{
  "n_layer": 14,
  "d_model": 256,
  "n_experts": 8,
  "experts_per_token": 2,
  "d_expert": 512,
  "d_shared_expert": 0,
  "activation": "squared_relu",
  "moe_layers": [1, 3, 5, 7, 9, 11, 13],
  "router_score": "softmax",
  "normalize_top_k": true,
  "routed_scale": 1.5,
  "balance_loss": 0.0141,
  "balance_bias": false,
  "router_logit_norm": 1.0,
  "init_std_router": 0.0247,
  "lr_router": 0.000302,
  "n_head": 2,
  "n_kv_head": 2,
  "head_dim": 128,
  "vocab_size": 26121,
  "norm": "layernorm",
  "norm_place": "pre",
  "norm_eps": 1e-05,
  "positions": "rope",
  "rope_base": 10000.0,
  "rope_fraction": 0.5,
  "qk_norm": false,
  "attn_scale": 0.0884,
  "tie_embeddings": false,
  "parallel_block": false,
  "init": "uniform",
  "init_std_qkv": 0.0353,
  "init_std_o": 0.0438,
  "init_std_up": 0.0505,
  "init_std_down": 0.0505,
  "optimizer": "soap_variant",
  "lr": 0.00713,
  "lr_mult_up": 0.608,
  "lr_head": 0.00332,
  "grad_clip": 1.0,
  "warmup_steps": 200,
  "schedule": "wsd",
  "decay_fraction": 1.0,
  "decay_shape": "linear",
  "final_lr_fraction": 0.1,
  "batch_tokens": 32768,
  "seq_len": 512,
  "doc_mask": false,
  "z_loss": 1e-05,
  "train_tokens": 258100000,
  "steps": 7877,
  "dataset": "wikipedia_en"
}
Below are experts of layer 5 (counted from 0) of a mixture-of-experts language model. Rows are named router (the router's row for the expert), down (a neuron's output weights, with its number) and show model dimensions 0-127. Each number is 128 + 24 x the weight over its row's rms, rounded and kept within 0 to 255. Numbers have three digits each.
Before each expert's rows: "comes before" lists some tokens at least twice as common just after its tokens as in all text. This comes from a sample of Wikipedia text that the model never trained on. Tokens count by the router's weight.

# expert 6
comes before: " | ", ".", "–", " |", ", ", ","
router:120111102090065098133146107143131135140104158141115150163124156101138141138094095129096096166127124142116139188105169158158121110138069122122128126116179157106107142148105186083102128086124114142160122157150144101152075168111106129103147132092107099135106114134119130174121107107148095133092121118126134155097127119128131091122111105125095140087134110152111145081151117081158103122162
down10:144135132102120114134140151123105152126129120176151109133192088147125119078122102111137138132134134138134148106146139144128116142160157119101144110101100137114131151107145126088160126134124118131146134150133109159141135143088118135134144116088176161132152096090153147115127181123137130151134131094140106140104148130113132131116093126179131133109138093107081119172158103119128095146123
down11:108124155111126141099132130127111113133107091104126167133101152093122185140139135131138129122108125142167140116157133141126130118123132154097129162100119126126153140090109190116108144155163109174116121111158123144140130098147161146115109123147148136129120092129100111143159092108163128190140143114093086124114123153152090169167090115151152108125127139123114125132144136097113138147116
down12:139129143128120134144096153087150179128107118146145110127124109108161128144124158144124115149136165149109126093089151109161134161127123095118146142133114140119180150146080137126131120097089133121128124155121118192087112127127116114127149153097135119121100089199175143159114151141084123110131158112100116137124138117127150118120156135046118102158150138127157100128110139123190128127120
down13:129144147157114146136109099119150101136129153136188108122095167125148104138171149127149122107110120134124123140144135133135125088125153118117144153129155161088096122163140093133149117085117106153129094123141171133144119167136137118144151077125124152106101150087098194168093131169111126127118122116133148124076109134130083114143114139114119113118128134148142105100125173139126132123139
down14:126090110145103121111126146147108116172134097140125139172167165116125147172114130157139094175110141102139174133093147133139112092134101131150194118089129144122129135144136134137171120115144149121112147094102125146148109101130147156082145097133154127160120154116146122166147107136143119129115156065117147126054105127166155103123110137150156124132163131126109144098119122097111167145126
down15:152095168119081115131115156109139093157108129166121110098192168083098129129166130142131100141107126125135087122102132151082082107139095090126164114110140111118122145125134151113130111085157123135107101171130123077099104122147111127112132123118133132118097126082127184098138173101140148130132147159103067162115149114144129157083122095133161123115147128145119125150166096100121135134113
down16:086152130080146147053139147138101142085138126120083158130168104157138166117124113170144163094094127105135130133096129189117116136116100119121147105145088130153169130086068157143100140147130122114119112134078134162132127152108125162102152116136118152136112112087129139146109142126088072125108127086113129148097149161107148133134139108156168134143104137128100132091148100150184105135141
down17:125142134140166130138112162142126110124164150133148096121109166160121130098136165080111137170106163138165111097162142129098167174127113132172113135165114177095116162143132122129096137108123113162124160129116168096109152140143093167178133090151147118167161189142115124159107101096131116161109123120145067107137134149154136106128119134123187145122153157098130107160122107134096161109151
down18:130106143115121122144073141115115146137111114117103131147124140120136075101162112169127143161142142092162117147126138130142126105135148089084134123115131093159101169138160144140166167141125153124151156140115118119130148124124175079197108168141123163114113140138125122143085158171116099144134133166150123146133147113117120141121146132137137143094175111089088108115101121143140097112127
down19:153118147104134111137140133128137093121117166128111117128112183170125173111126124099113140092152109150119187086138139130121121126149147112170103109123142137113164146148095100087136144095137111114145124138068102105122137149148109105141125129137162127138155112069126091116107107085119146142117168140160155145150115134151166126107187148123125137124116114143121135142114146124116102103142
down20:142141126140153094088125170128086092193104131111159122128147126121121147132127160113140079135131163121048143102166141127115079149109142080121113136149096143158095100107144122160154137135174147143090150067142146125099111127099131149179128131099130093130143143107127090099144130102175142142115118123110151115146145137151120084154126083150133144123166113169131137109127164118144110109089
down21:139147103106123125091142134126133103137145134135138123105146110116135102119127134128107136139156140144099112186144097166112106129149097082117139145082112153104121128112154178127124133100097178111161096175093122131139093146132162140133151130159117118146175142150095115142086154113111112111178094134127143147144126101134111104136087076158105186125139123182144114144140139168101117113121
down22:124130118133142128131112105131162112138148135147095150109123130135123142158090139133102108160145121127117120160116126143132136149158127130164136077112153099095154112136122161112093124103165119107129123119180144098106127071124089136082106123118121150112143152114118124108119109114111143130121095115167194140133092119094154156140176132133148143111133139137130151166114154162130112139165
down23:187106127119109123118127142122077141136127142099170107111143146080137103130123149133144154120134108161128086121147106120124166123118180058133124138076077139122120170100091113146099106095131121119165123106106135108123164130146176118156115119130190113115113123103110134131088095136136140143141165117144144110089101128122102101135149161115116127142127125113146091099135116146109136090109
down24:130125136092183106181111088083125110134144148158155101106109145107145145125134147156121124119107129111168134123103136130153108124158123120086102128067111122098107125153121129116160103170135130110127130123119142119111127104157148143108110156114110154158136088129125151142144139113118112102159115135159097113090132123146106115143099144133152123176183154172136140120154162143151110093143

# expert 7
comes before: "1", "2", "0", "3", "4", "6"
router:084137145111113124123091121119134100129146118136114118135161106132156161152158090139101127137107109155108128143138150120147136150120142146144157116145107177131161101098123095161108132109128097095147159176118086092152131120124153094136141116148102173102154138133128152085141169087128110103156121078129164142145103115155131092145134101099152099102143107134125162128109149124086126148145
down10:150151117102135143113163124161127099146144123121123121102185089148141102097122111108120106163135134161160134140143093111153174099137113093077147118063134128125122163124136120162110125137152156132161116132137180125115087115095087155122117108173113130179122099159123127139145094111133153151101126100139125194112121135128156141092070166151096143158106078084078124128166165119121117142082
down11:102102134093118136120134095163135192087139134115157125102122105096128073137152070116165143105181093112105141162140116147162136100091159150156154142133104111114125120135098127136138117176174092122161143125139137125127153102130140120097135121135138154121121158147156105154115141140105121157116111110155123122127133132161115157126185112165138081136152139119154137127167147098159146128145
down12:098138131164122113141145130115183116124132114116131117127113118060135084151150138146114157127124107128086116146120088110094098091158088136152095112136115136077132151085116162132126140133116114104149102105095146157127104126121124140101140135136118099112112140104134103149113148126084124156146106109098158124118121120145123090149141091099124135144154131123125162137113153146131090165142
down13:138139178133125191129125169103051168159108115101122171089132151167151104113102128130133150099126116115141095112102121107129140109123123145104088117106108132126122109091141113123133102094135137140131114112115126100142159140142149157126136182167100160107110082155102129088118122175137141154126133094158108155099157129134067161148137092182109152130120148134160113128121116128125105112114
down14:122131175126110131105108142155139056120126114095163155098160126139091121145109116123120138107108126134148103097094147144102117153153117126102131136134094104146132132119126156126118132111078155124110115129210135111140127133157115137099161114118129107119134114139122134124081148146085113111108137140140119114155127115143174108183142105148124145186158107123099134161115094148141121167074
down15:113093145125102089111131134080067077108123128127141154114154105090131113135129134123076144106113142130164145097107131129160108091083112110150139158153156154151136160085135123136167138126169142156165177128116150113113105094152146102117147111136109133114108133113141095145102118128093085125109102132146145104140147121155121163126122146135130148125123146128122115112098136179119145116174
down16:122125132140117140131119121103142111112135082085142117143118134163152119134132108135141096138151112163148141167087153134128085112142147170085085149167128141175111108150139135121121092146106150125129110120105104132112120095143131119155138134127097149088143114103111162143171154108152118095090125139149132099125086111146106128112135139152164134109124145150127119124113106132108152140147
down17:091120084110122140134127121181110127129145118096152110123154132083100116123106101122159101111123125126118129121107152109103138143165103109145125157111139109165137154096140147142115157118055121122105105104120122083131119121103176151125129125066107127104159143114163140132118136125171108105097141135145087094161137153136135134144155156126118177133142107132135105102170110146193138117146
down18:129160125138108163116137153179114168097129088157152160143148135143155146152122140095148129134137119190144137115105106142119124118135099168133142135126132091152103142070124132119199120134121119115134134126136136102125189152101114139086159142101136145124148150144120146138136166131145140089136151148140112165133124168104115128146120121124118129122125138097158193161111136138129139118142
down19:102168080117148086127143102071125103121091138121129131123123133128121123125102168164136161143111186137114135149124153166138128110125138117132092133112135145155135121118141085125118156119126063128148120140136149153121068158110136169114162081136102139132128143103129109126117129083123105123104113111131131117128140115146101101150172132170119143116155119119117134103109128146129107152175
down20:145112149143147130110162150082153149131139112119126132130123103147134154114138097145145170143103092137135125099133106098090088171160135106154118145086135118112135106109119118182120098152108145138151172168129120134112095167129104139079120124148118107132133142126146145101116141139081139085132071113086143095097099154097129169092153135137132132146148104149146108125170137160136132111173
down21:134144091144159146157135105099082115160121127098138163159197123132147179144133157096125107119097176161122116108095155159147110131166169103132155132110145096106135114107122133123130107132121148070091140119143136150110188116111128109131108139143081140110109122096135101120119111121126151133086131124104107109102154122129100103107117134131185143139168115114078130156126103154098082113124
down22:148127138117145112125151129132124113098140108106137140137165122180125117146136118126085128112116128099106107084139111096115127154111117138126089119120185126125074123087165150177117144086139140127109136116096163137116153121143072125163127082083174131161108134093144141148098117107145132172130187124139127107140106116114102125148148142156174144140103110094163169117085155093095144138188
down23:142134129130123125131127136108157149117121119129129161176129130135140115114171146146113113128137162085114135077148162169118162128159113141127121130136096151119099139170142153169128091131125162133153129099103105137167135119081106117135128135166115131117136153101158133156101127119146118152133120113139126131160139120106131181142155122109140164149113142135144115149138172131138172147109
down24:124097095111118132115103119101126082108123088131135130095087119129139129067112115133128118156170127109139133137131110116136103134146099165119126124113179121062146132144131104115134130125142141103177109154150174139127171100157089132131145162104159163080139133118174125113113103151154090179109176088148143125156131073105148098120135115156101136170129119142133113151120087132140131108067

# expert 2
comes before: "\n\n", "\n", " The", " He", " In ", " This"
router:134134136102169092093139102116154121141109116133138111130142098143131128120127117150095107123165092102118098088146114173143084139113125149148165107127104134137135105149154137161099114123155148087129075088128111132137102103114117122141148154144112146147158128146165111129109155095170121096109072132127130082176096152098190136122112137117100118089160114171089112126118113141118119153150
down10:121133145129081123135137094119112121088150125088106148180178135106089134111130144168090149184098144119112120132084140129099124133147115133156135133113126124115080094103120126107137175154172107121177162099137145172119096150171109143136100137126120092104139130141104164117107087129138106129140150133126144097078126160111120077153144152092142105140103127091105100109116150151109094114127
down11:160083115081100151121107122158093124173176077111101148094165117143166130142156125135095162171121129181142116121147162154136118120130133099154112134116134145088167145161155148118121140086075145071127169087125068139128142110111136150105122125096170111173128132137128118133123156129143165085115105143130121081075158099136118100123133119152152141128155168120123144143125170123112122141145
down12:103131110134097145111127079136136143136109137169091104131063178102117135148134150139121121127202125132137131166144104119139092131128081093099138111116123131146103190169147152130127112130155144113126087122091161081114117114137136128145158166127125088127158124167068148139147165149127149103110177112129117146112117086111154101184118167143096126130147118138125126099127123120114115129116
down13:159100122138104154160156151111131122120157130146131119082132193120164107082117106148118126167147166115124130097116149136115100123108149122150162120168138098147128153155123163097097127146121078168127140149164096156106102125139140128122141094171118129141150118124120086106103134122119159108137092171127110139127176090154120183107151184158075122107154151104128125144146168120138108119054
down14:130122124136124096118120139126153109137107140150127085126105125147137139136138096145141177102105163091087160168186142151072119125168120159152126128116099122091104108139163149142124140133125159096138140087152118157097152152148104129131122116157122159153062115153157119141150177194158080162120148134156134133152149142162111138157138095118140166120100133124117165119143153145136159121138
down15:125096144118083123145113143122121077111113107122133129127176107127167133097129136094140103110138121134104138144135096151121117155129163140123123068181107122129155111098103129142139048130114109149108148140086127096126103095166154138137137135118134163108095103119150102125167181127126117155147149127136163196072124133142130094158100119146114116131068159127159121112134132106150115126122
down16:130144105138110125112136106117089135149143122168154099173137138124119142142149083103098117094177124142150134151119125095167127153134154091101110156140116134105128125119170152128134175134135131123114117099166163080098081150149154070134135153097098156130156108144141102117106144197096160109128123117146151172096139126108122108125106104132132132116140148112140155170103123110141127108135
down17:109095109090121095086108140129147115134146161149109099105130149104147105106118143136126094143149134082110151107165144090113149153108114099149120135126136103156135092136172166099133083119140107119144104148133145161077077157120143155116138131101129094184095092124119148149131118143100154104159104149136152147149162136094091099146115127137185098138160131096123124118168141112134153118115
down18:130117143063117148103133132175132065135129131121137146121135136111137155139143137116137095143113151065103071113095130105096142147133115110146102181152133154140063079167080132118123139175133117140143094133156142117119101077139127112103148095108135139094157140124100085123124142141135114090098143095116160138102117046110119143154139128155180115131123110119167153146178116126144136165169
down19:108113122105195127081098104144137122137124145180111081123116151155063115130142114127086128124147138111119147113154119151114161115131103118131083140102130124130130185153100116126100120115118086140144124114082121169139148165146158141113137133092125124128111127130126134084117101126156114135121099121169119115157178132127156115094128136097158138153125101138137131151093116099128118162123
down20:124145133138150136181156094129138155119126105110094148169153097167128144120143109097119113092108139120108070090182137108110124128084113142144183143093122127140132116176097136134111067107123117148149149135115123106138130142122101150095145164134107136139137146134134128108165140140117127102100103139110123079153156135129134156117114165096114099122159129164109137130082105146100151156100
down21:123147166142115137154097079110123094126109155106163120156117077122153162142161119144123115117160112141144071100115119145146130112145129112116077139135139149139120135136118080101110107099107092144136116133150179129110138126092114167150132125115133114116141142118150143151125112147172091085125162086084155077155100138142108100179089092177101157108093111138145146091138153128129131119120
down22:090119073143114165127080149113153147137132125137121131149133088160155124116144142112121097086066121135116146120163146181122112094128133148139074151110108139112097127144151126127150117150153127166145132123134131109089144118132187131147157112165114188142103116141136174108115147108106138095079144122111088137160119117136160096113135107135139120146140156144131170108100159094121101151136
down23:137173132090130135150117104145103120170109104129108183099112142163138158117167101163086132114173092143113120137116113158181107134094129110150149126136147121170101174157172104116121098090107136125076141117105156120115143149152165093115101141128110122151145154091105139125123146108133137165123097110126114139129124116107145100110129146087145138110114112103082111135117153138114116109137
down24:112155148112136074142160139165100125115107129086100154127138094139188173120152191104081125117094158139132148163149105129145119147132100166160150142111125156098133121126144073100081159140125081079086132134139128085167124181151118118099113132125138161117147120119114139106152144139096106168129106134138113110105114127150120150071113159110096119121145125113090123137158126105106126086114